{"n_layer": 10, "d_model": 640, "n_experts": 16, "experts_per_token": 1, "d_expert": 384, "d_shared_expert": 0, "activation": "swiglu", "moe_layers": [0, 1, 2, 3, 4, 5, 6, 7, 8, 9], "router_score": "sigmoid", "normalize_top_k": false, "routed_scale": 2.0, "balance_loss": 0.00403, "balance_bias": false, "router_bias": true, "init_std_router": 0.00869, "lr_router": 0.00219, "n_head": 5, "n_kv_head": 5, "head_dim": 128, "vocab_size": 8192, "norm": "rmsnorm", "norm_place": "pre", "norm_eps": 1e-05, "positions": "rope", "rope_base": 10000.0, "rope_fraction": 1.0, "qk_norm": false, "attn_scale": 0.0884, "tie_embeddings": false, "parallel_block": false, "init": "trunc", "init_std_qkv": 0.0153, "init_std_o": 0.0, "init_std_up": 0.0153, "init_std_down": 0.0, "optimizer": "muon", "lr": 0.00784, "beta1": 0.95, "weight_decay": 0.019, "lr_head": 0.00387, "grad_clip": 1.0, "warmup_steps": 200, "schedule": "wsd", "decay_fraction": 0.62, "decay_shape": "linear", "final_lr_fraction": 0.05, "batch_tokens": 131072, "seq_len": 768, "doc_mask": true, "z_loss": 0.0001, "train_tokens": 1294000000, "steps": 9873, "dataset": "wikipedia_en"}
Below are experts of layer 2 (counted from 0) of a mixture-of-experts language model. Rows are named router (the router's row for the expert), gate (a neuron's input weights, with its number), up (a neuron's input weights, with its number) and show model dimensions 384-511. Each number is 128 + 32 x the weight over its row's rms, rounded and kept within 0 to 255.
After each expert's rows: "gets" lists some tokens that make up at least twice as much of what it gets as of all text. This comes from a sample of Wikipedia text that the model never trained on. Tokens count by the router's weight.

# expert 0
router [105 117 159 122 148 130 120 172 109  87 103 110 108 116 135 135 124  50 173 150 165 158  90 100 162 139  91 153 104 137  93 129 159  95 138  80  78 142 139 151 123 106  86 139 172  89  76 167 101  73 159 116  86 158 132 187 163 133 168 131 122 103 145 134 122 117 126 129 122  90 128 132 111 168  74 125 121 180 194 133 116 155 192 154 175 139 126 128 104 130 208  92 180  94  96 169 122  81 138 156 129 115 118 145 161 121 120 142 120 130 166 117 163 150 102 149 127  85 110 119  83 125 138  97 177  89 145 143]
gate0 [101 113 163 126 185 132 119  72 147 108 103 162 130  89  84 118 172 139 124  92 126 159 131 126 146 109 101  87 109  69 102 186 107 156 105 122 101 116 124 133  81 139 140 105 129 170  85 126 154 121 116 150 115 117 134 134 142  97 126 140  74 170  61 110  94 116 102 100 116 189  89 104 130 125 106 157 165 194 100 142 102 122 144 125 157 116  81 110  91 132 166 134 155 123 112 102 107 112 145 158 116 151 113 123  80 137 112 144 158 184 158 191 157  98 149 137 148 124 125 113 141 120  93 152 154 117 160 107]
up0 [154 187 145 155 157 115 115  99 136  46 194 129 109 164 124  81 147 203 180 121 111 110 103 150 114 154  94 169 104 157 136 128 135 119 123 143 202 166 128 161 127 111  95  70 101 156 138 148 140 135  91 172 102 114 127 197 174 172 122  95  70 116 124 140 178 143 139 129 142 162 113 108 117 128 149 123 164 152 152 163 153 128 162  64 138 160 124 122 136 119 119 114 208  80  67 115 131 148 160 151 104 139  89 120 161 150  90 101 117 127 112 144 120 131 153 136 134 114 131 143  99 118 122 120 171 131 135 106]
gets: ".\n\n", " \"", "\n\n", "==", " ", "==="

# expert 2
router [ 76 110 109 107 141 133 128 128 139 111  83 167 101  88 114 132 134 147 166 193 163 169  81 134 116 128 140 189  80 120 122 180 108 140 120  76  88 147  94 181 144 131 123 176 125  95  45 154 118  85 156 114 111 116 100 135 129 111 111 151 133 131  82 113 113 122  66  89 107 141 105 139 142 147  80 164 185 137 194 142 128 154 158 146 150  71 161 101 148 153 197 110 176 173 115 159 162 116 111 180  96 150  92 151 162 127  86 136  73  63 144 149  94 161  95 129 137 156 121 117  93 170 166 105 158 115 130 188]
gate0 [147  92  94  86 119 126  78 133  88 113 147 140 114 125 109  69 163  90 113 141  46 166 149 161 189  98  81 186 153 121 130 190 180 105  26 137 183 121 110 112 124  63 150  76 122  83 155 129 113 110 115 143 112 140  69 114 142 145  62 100 136  80 123 104 160 108 162 106 120 110 119 139 125  90 188 204 118 129 125 127  96 146 113 149 135 107 113 114 196  91 120  81  70 126  43 152 101 100 159 104 181  58  94 130  76 120  97 107 130  92 157 143 154  86  41 143 156  70 184 134 131  89 137 214 146 171 150 107]
up0 [127 153  84 100 176 128 151 136 124 152  81  89 123 151 158 159 163 128 133 167 119 167 201 129 141  93 144 123 150 140 118 148 128 185 176 122 105  96  94 201  95 148 109 166 127 166 147 121 132 176 110  88 196 177 139 111  71 119  97 159 117 148 128 166 177  96 110 177 132 135  99 130 131 150 147 155 135  75 144 114  99  98 137 145 186 211 151 128 165 165 132  70 221 107 153 175  65 124  72 106  74 148 133 129 173 144 149 144 150 149 118  40 180 134 187 165  99 110 143 151 146 113 164  94 152 153 119 121]
gets: " the", " The", " a", "'s", ":", "The"

# expert 11
router [ 94 130 123 145 153 132 113 145 119 125 118 137  84 112 141 139 175  67 173 132 166 119 107 146 109 154 139 184  99 173 111 145  75  90 145 108 109 143 107 170 140 113  95 139 130 124 114 170 110  74 127  88 121 119 139 150 146 104 173 165  83 129 141 112 126 155  76  60 141 118 167 124 139 156 138 122 171  97 167 164  98 137 205 119 151  91 126 109 135 112 186 105 154 152 125 129 147 118  61 127 143 110 101 152 120 174  95 107  79  44 125 165 128 150 113 132 121 107 176 115 105 123 136 168 130 130  75 181]
gate0 [133 109 131 111 126 127 130 172 146  99  98 141  95 139  55 144  84 154  89 137  82 124 133 165 194 130 121 146 176 130  95 159  93 106 102 109 123 135 142  85 171 135 189 149 162 167 156 131 138 135 115 106 124 167 177  87 132  91 115 137 184 145 117 182  75 140  94 130 175 167 104 175 166  94 129 110 133 158 113 208 186 104 101 133 105 205 126 129 144 196 134 100 140 143 173 174 130 178 121  92  74 114 187 162 148 113 145 176 185 125 120 105 131 144 119 122 105 101 101  79 165 101 163 152 115 160 137 114]
up0 [128 113 109 146  94 189 107  42  93 144 100 194 166  99 145  82 147 112 177 113 165 114 147 105 113 143  88 128 119 101 147  78 137 163 165 170 126 158  94 146  58 144  85 112 104 151 118 102 123 131 134 144 174 104 102 144  97 177 196 115  84 149 141 119 187 142 134  77 144 118 164 124 108 133 157 126  98 127 143  63 113 133  69 129 124  34 126  78 127 152 151 183 164 175  90 109 118  68  97 137 178 151  45 119 127 182  71  80  78 162 139  32 172 187 101 127 171 135 102 195 101 201 119  91 124  59 149 147]
gets: " |", ";", "|", " /", " –", ");"

# expert 4
router [ 49  98 105  98 178 106 106 167 126 142 120 139 126 125 131 113 132 103 126  89 157 115  91  97 157 124 131 153 128 185 136 151 123 115 104 104  97 164 129 149 139 148 133 111 125  96  67 127 133 115 166 132  95 155 161 118 147 132 183 137  72 108 118 125 111 107  94  67 134 150 129  89 148 153 131 150 124 157 192 148 107 141 170 128 154 124  96  99 124 172 166  97 190 181  96 149 145 107  64 105 175 105  77 103 136 120 104 138 151  76 123  92 201 183 124 134 106 117 129 143 109 152 145 182 149 102  92 171]
gate0 [171  78  81 131 174 107  81 101 106 132 174 141 118 117 149 126 170 153 151 125 149 114 114 156  94 175 169 132 109  99 148  87 178 147 110 148 140  90 104 156  65 134 162 171 118 115 139 217 140  97  60 112 120 104 126 193 116 122  94 124 111 142 108  74  86  93 108 123 159 149 168 114 152 134 196 128 113 113 159 125 119  84  85 184 129  62 167 102 105  92  78 102 151  96 127 136 120 138 111 135  84 121 105 118 109 100 136  95  74 132 210 127  85 156 140 137 140 131 122 150  90 100  58 188  84 186 136 149]
up0 [115 127 153 190  80  99 151 140 106 138 133 109 112 133 181 130 140 130  94 139  54  98 139 130 142 115 139 134 150 104 170 135  73  68 139  95 168 115 211 161 133 109 120  98 133 161 133  43 146 135 155 101 121 155 111  89 110  72 138 130 146 124 167  91 103 169 123 130 159  97 142 130  97 110  51 139 131 160  80 108  88 167 132 132 132 132  70 125 145 180 139 117 121 186 172  77  83 117 172 112 124 137 112  53 111 150 111 126 148  31 150 144 175  68 135 111 150 128 130 141 137 116 137 100 116  83 138 108]
gets: ".", ",", ")", "\"", "),", ")."

# expert 5
router [108 100 114  89 125  86 128 191 148 121 101 114  68  95 120 141 170  78 201 167 161 134 121  95 108 162  93 146 126 144 119 136  74 140 104  62 141  95 163 164 188 164 153 179 128  77  93 119 196 119 136  75  96 127 107 123 136 105  77 123 203 119 130 136 138  50  67 124 171  96 107 145  90 137  57 131 106 128 159 136  99 148 161 143 112 132 103 119 156 189 147 139 149 121 145 153 188  61  92 155 139  82 102 133 155 115  93 140  61 139 116 143 141 139  89 115 178 170  92 159 125  84 153 153 135 131 143 168]
gate0 [ 96 152 133 123 137 141 164 110 113 122 119  89 151  48 116 105 120  90 143 116 137 155 106 125 155 137 118 106 159  92 164 163 139 144 151 135 149 192 127 171 203 148  96 153 130 136  70  63 145 106  71 159  74  78 159  97 127 152 162 124 136 138 119 102 147 173 147  89 183  94 113 116 165  91 133  69 139 100 114 144 113 114  68 143 122 112 112 151 170 110 121 163 117 155 144 140 143 109 172 148 153 103 165  98 139 147 170 111 119 118 155 146  85 122  63 140 152 111 195 113 165 148 119 141 201 167 102  88]
up0 [157 137 132 187 186 172 155  90 195 148 162 113 113  89 141 107 167  77 128 164 136 109 125 137 174 115 101 115 172  63 136 145 134 202 106 100 117 151 185 155 130 134 113 139 141  62 146 157  65 112 106 181  79 154 163 150 143  86 154 118 117 131 138 117 143 169 137 122 139  90 111 181  51 147 153 106 137 160 117  83 122 122 121 167 106 154 124 156 113 154 153 128 148 122 156 154 146 163 123 118 131 164 133 139 133  90 161 103 169  63 165 110  72  96 185 140 152 110 111 133  96 110 147  96 131 112 160 156]
gets: " of", " for", " with", " as", " to", "ing"

# expert 15
router [ 48 119 135 112 116  74 242 182  99 134 104 169 132  89 121 144 163 121 179 108 120 149  75 156 136 127 129 138 124 159 101 133  64 129 111 103  70 141 167 120 160 161 153  93 108  29  62 110 184  80 108  49 109 142 164 175 121  94 164 164 157  93 121 144 105  94  80 126 144 105 137 139 123 221  77  75  84 145 173 173 111 110 178  95 108 106 119  52 111 111 132  79 110 128  98 122 145 119  67 163 175  75  87 192 107 150 153 180  95 118 103 196 112 158 123 171 140 140 146 169 117 134 132 170 105 128 128 132]
gate0 [124 153 134 164 135 118 107 117 190 162 152 144  98 131  76 111 100 127 155 130 190  84  99 123  87 126 147 157 125 139 161  93 124 136 195 113 144 148 145 146 109  74 148 212 125 148 135 130 165 168  99 156  97 163 147  90 141 152 167 129 197  99 133 124 150 129 115 105 178 151 151 168 147 132  53  80 120 120 104  90 120 146 156 145 113  30 148 135 177 123 183 111 127 166 152 176 174 107 140 161  97 104 139 129 140 120 128 109 141 129 127 136 129 135 127  92 137 116 168 121 175 127 131 102 127 107  97 128]
up0 [159  65 104 112  76 109  99 145 195 184 164 140  18 102  91 130  87  95 177  89 181 166 141 184 104 121 175 137 109 120 104  86 149 135 137 154 122 179 118 164 126 149 171  91 127 164 111 123 116 156 150  98  98 179  90 150 161 120 135 146 105 131 104 163 147 103 111 129 117 178 111 117 183 160 115 132 151 135 152 135 133 171 178 112 141 136 155 130 176  96 192  60 108 110 126 150 147  62 124 170 134 192 137  80 189 155 151  91 161 161 196 134 140 123 116 129 187 106 125 121 139 144 125 188 168 156 128 152]
gets: "er", "us", "o", "a", "as", "in"

# expert 10
router [102  85 141 108 128 165  97 176 148 162 139 144  85 200 122 159 153 132 151 112 138 122 165  95 134 184  74 129 159 126 111 112 105 108 137  81 192 111 136 163 133 104 128 147 123 148 135 160 109 126 145 127  73 122 130  82 185  97 126 105 176 112  79 197 142 123 126 100 170 115  73  82  77 163 118 161 178 137 178 156  75 138 212 102 113 142 112 155 126 128 144 120 163 187 119 159 120 127 140 145 110 136  99 215 149 161 133 144  96 117  90 193 216 150 124  62 123 148 152  93 105 176 170 149 133 160 146 128]
gate0 [ 91 154  83 127 116 222 104 137  81 156 158 160 172  83 167  91 111 150 104 149  97 175 117 165 161  93  63 118 108 173 144  88 115 135 142  82 139 107 128  97 117  94 156  97 123 142 163 121 119 111  86 142 155 149 148 139 118 158  87 137  71 199 110 150 163 127 106 180 102 159 150  90 143 140 153 127 143 173 119  93  76 142 115 187 109 103 155  51 136  90 114 134 116 139 141 138 149 111 144 112 163 113 173 135 139  86 176 116 119 101  88 134 132 183 104 112 136  96  94 157 134  93 205 145 196 131 127 112]
up0 [154  99  89  85 114 148 129 115 112 107 191  66 124 120 134 125  41 159 132  92 120 143 133 115 137  54 114  98 197  80 148 157 107 138 143 127 132 119 169  95 120 148 113 164 106 138 108  83  87 125 114  85  75  99 152 122 109 205  97 141 147 141  94 117 149 131 141 125 171 171 181  95 169  81 162 154 107 174  84 125 138 109 148 117 112 131 118 155 118  72 143  72 157 151  97 112 132 124 174  70  86 119 156 125 165 156 153  91 147 134 158 154 116 165  91 120 181  92 189 146 162 148 160  65 124 181 174 161]
gets: "i", "a", "on", "an", "o", "ia"

# expert 9
router [124 124 113 134 144 125 120 115 140 129 121 131 132 141  99 143 157 127 133 118 100  96 198 153 143 129 189 127 149 122 130 138  61  91  87  85 119 135 135 134 175 159 122 128 108 106 135 139 202  82 107 127 123 230 188 123 106 146 154 123 105 118 112 131 123  84 139  82 116 130 105  88  86 101 152 117 129 118 162 162  97 106 129 133 188 126 117 195 109 119  99 139 198 142  62 149  79  74 147 151 127  60 106 142 199 132 135  99 136 118 136 113 107 175  87 127  30 156 103 152 123  99  93 137 186 108 119 139]
gate0 [131 150 154  29 158 166 100  72 155 123 153 188 110 138 127 151 133 123 166 157 122  90  75  91 108  78 196  78 221 118  93 118 153 124 129 140 162 137 151  91  85 111 134 135 148 117 165 113 140 120 174 152 121 131 123 126 117 123 117 133 167 200 158 176 128 168 116 116  98 128 116 112 171 168 117 165 115  52  75  94 143 106  69 123 164 180 174 109  88 117 185 154 157 136  81  63 160  92 107  75 161  88 109  90 136 135  94 107 101 162 107 128 111 172 136 147 187 165 104 118 108 136 173 163  63 164 125 131]
up0 [132 116 146  82 144 159 125 120 176 106 142 157  92 118 124 111 109 110 180 125 163 104  84  81 149  99 120  72 175 155 119 122 149 189 157 123  94 129 206 109  90 110 136 120 164 105  95 105 100 169 107 138 123 121 100 108 132 166 152 143 158 175 146 155 124 209  86 164  90 115 162 157 180 173 139 169 124 104 152 111 162 107  52  95 146 164 146  91  61 137 174 131 127 122 129  61 192 134 113  93  95 115  95 104  68  99 101 136 173 171 138 173 109 116 139 166 195 127  90  82 153 143 153 153  82 131 146 141]
gets: " ", "$", "ical", "ation", "(", "ational"

# expert 8
router [138 118 162 121 126  84 160 183 134 169 106 151 122 117 146 176 181  89 139 109 139 121 148 100 109 134 175 120 107 108 117 153  98 118 155 106 113 132 142 163 115 126 128 156  60 136 122 114 129  99 169 100 155 146 114 143 152 133 162 143 154  94  96 116  83  84 118 143 126 113 152  90  67 167  95 178 125  99 127 142 141 154 201 150 122  86 114 134 156  97 166 128 116 125 139 142  93 115  68 193 136 131 111 133 124 148 107 110  59  85 156 150 156 140 128 147 131 147 135 150  68 197 136 133 144 127 179 156]
gate0 [ 81 148  68  92 132 107 100 147  82 118  77 156 145  68  78 158 100 153 145 211 119  87 120 132 164  93 183 203 138  67 159  91  94 140 129 100 149 153 151 173 145 146 150 148 157 168 120 170 147 124  70 109 149 143 130 157 113 136 122 132 188 136 131 148 124 115 147  55 161 122  93 112 169 136 163 140 139 106 114 119 156 138 156 104 197  96 160 139 123 149 121 108 114 168 145 112 143 124 132 161 117 124 130 117 135  86 113 141  94 154 160 142  94 163 180 184 114 144  64 161 174 105  78 126 131 152 132 109]
up0 [ 55 125 207  73 105 136 108 124 123  75  97 123 134 115  57  97 156 118 170 166  83 117 201  67 143  95 125 129  74 174 138 170 160 129 112 121 141 113 135 195 137 155 200 119 147 122 100 135 162 165 127 164 125 112 143  73 134 100  67 151 189 112 112 163 192 135 123 118 165 122 169 116 121 136 149 115 172 116 119 120 108 112 162 141 119 139  94 110 179 135 201 128 132 114 135 165 152 118 116  74  89  73 157 152 119  66 160 111 152 110 139 117 151  84 138 135 175 123 140  75  96 167 148  83 111 131 127  79]
gets: " in", "\n", " on", ")\n", " at", " |\n"

# expert 12
router [124  77 135  41  82  91 168 126 133 130 129 123  98 127  33 139 135 172 126 153 140 168 145 100  92 209  70 144 117 104 123 212 105  92 124  93  96  84 114 149 139 127 186 132 129  89  60 128  99 165  85 136  83 139 132  94 154 130 112 204 162 113 140 136 102 116 123 117 157 119  65 128 116 154  71 124 141 132 104 136 165 130 128 145 139  90 120 147 120 181 126 144 131 118 128 174 113 130 103 187  94 118  79 162 158 115 117 172  97  80 108 149 121 133 104  93 141 161 201 146 146 173 152 136 136 162 110  99]
gate0 [114 122 127 135  68  17 111 140 135 125 125 140 132 106  80  81 119 160 125  94  84 149  88 150 118  91  86  70  90 109 103 120 111 168 112 129 113 175 169 167 148 123 168 148 136 129 159 141 148 123  93 121  56 169 125 197 163 160  96  83 124 126 144  78  81  79  85 143 128 188  67  84  72 118 148 159  85  87 109 105  92 123 116 127 140 137 112  99 113 136  71 130  69  82 129 133  84 119 179 194 131 102 175  95 131  97 109 138 121 151 116 135 176 131 120 126 181 145 127 102 196 113  86 177 155 100 161 130]
up0 [ 83 115 119 122  81 173 133 118 115 103 124 149 138  48 129 102 170  93 129 190 124 135 124 126 118 176 167  93 146  72 117 128 133 138 128 138 129 131 114  59  59 155  70 186 140 101 154 168 121 144  80 138 151 115 105 146 162 123 114 131 128 125 156 122 129  74 152 121  90  95 143 106  86 161 109 131 155 130  54  88 111  82 123 130 191 159 133 146 121 150  81  81 118 126 175 170 141  97 112 143 169 155 116 120 109 130 125 139 125 148 157  87  79 103 170 111 133 132 101 100 194 110 143 120 104  84 126 181]
gets: "3", "-", "4", "5", "2", "7"

# expert 6
router [120  82 183 101 178  81 149 124 138 172  88 135  85 108 132 126 150  64 158  76 147 164  87 112 119 122 188 172  80 179  70 158  79  85 100  85 122 135 119 105 110 117 145 129 143 149 143 129 171 127 118  72  83  99 161 178 157  99 150 171 116 127 122  94 110 171  74 123 144 151 112 162  86 198 116 140 136 134 165 177 127  95 160  88  96  94  87 119 131 152 142  93 141 172  98 133 161  94 124 109 118 118  92 159 122 138  81 156  64 120 100 112 157 177  96 184 157 169 116 119 175 101 165 140 196 128 119 178]
gate0 [ 85 127 147 175 152 167 129 143 145 129 168 111  88 126 142 133 165  61 127 160 147 143 126 178 133 144  53  87 135 121 115 121 177 126 135  97 138 145  86 107 117  86  74 117  96 156 135 104 161 130  82 174 128 145  86 149 119 121 159 139 117 156 124 165 150 131  58 133 107 155  98 187 111 105  58 109 181  82 106  81  98 100 133 114 164 155 123 148 115 123 106 100 136 182 113 176 105  97 101  73  78 164 171 106 124 118  74  96 122  90 142 123 199 192 147 146  98 115 127 138  76 125  85 107 156 148 135 197]
up0 [117 103  76 116 109 117 179 125 124 147  99 109 106 110  91 110  98 153 129 114 130  70  92 112 153 105 178 153 100 112 121 156  94 122 109 121 140 121 162 133 171 158 111 160 135  98  66 129 114 187 142  21 185  86 151 119  96 156 129 140 178 130  97 120 133 126 151 164 132  86 147  59 135 169 157 198 108 134 115  92 162 170 144 115  73  89 127  53 111  95 174 117 110  74 143 117 135 138 122 159 100 112  96 127 112 142  76 186  98 121 163 102  78 130 141  61 162 148 114 130 216 165 202 166 142 113  89 117]
gets: " and", " that", " was", " he", " is", " which"

# expert 7
router [141  98 124 116 127 105 137 102 142 107 124  88 134 153 130 152 173  94 163 130 119 137 129 142 131 126 106 154 121 140 170 157  82 140 184 139  99 164 174 173 210 107 140  81 134 116  97 204 112  90 145 167 110 127  95 159 151  89 185 164  89 124 114 114 102 127 159 113 159 190 136 159 141 182  84 112 120 134 170 158 148 110 122 130 157  92 126 165 165 125 143 162 123 137 147 118 130 139 157 172  97 132 127 114  83 128  76 129  74  93 139 113 158 157 114 140 107 165 167 145 115  92 157 139 130 182 180 175]
gate0 [140 168 175 107  96  81 161 116  90  90 123 125  94 109  81 160  99 136 139 129  90 102 191 152 156 112 125 145  91 164 122 156 135 150 135 143 146 171 171 191 206 117 140 184 154 124 102  94 128 119 116 109 121 116 138 160 200 107 123 209 134 158  88 111 131 120 108  65 112 102 123 121 154 143  76 141 160 109 127 136 155 151 107 107 161 133 118 116  76  54  99 111 121 193 102  86 122 122  89  84 130 130 131 166  75  35  97 103 153 141 137 157 161 136  93 134 138 116 137  65 101  76 146 160 136 106 137 135]
up0 [127 171 133 123 143 110 135 140  95 119 117 139 130  78 129 151 141 108 141 117 144 113  58 102 150 128  67 143 129 122 145 114 136 128 118 186 124 155 134 176 173  83 127 112 167 133  84 142 103 117 121  51 176  85 106 101 168  89 115 114 107  73 112 118 170  60 159 110 164 121 163 186 181 120 139  90 148 166 137 130 163 144 110  64 144 125 146 177 119 106 160 111 143 145 183 144 147 157 100 147 121 108 151 149 119 181 108 135 145 141  84 155 159 145 137 160 120 111  98 163  89 105 115 106 133 139 141  78]
gets: "s", "ed", "l", "el", "ay", "le"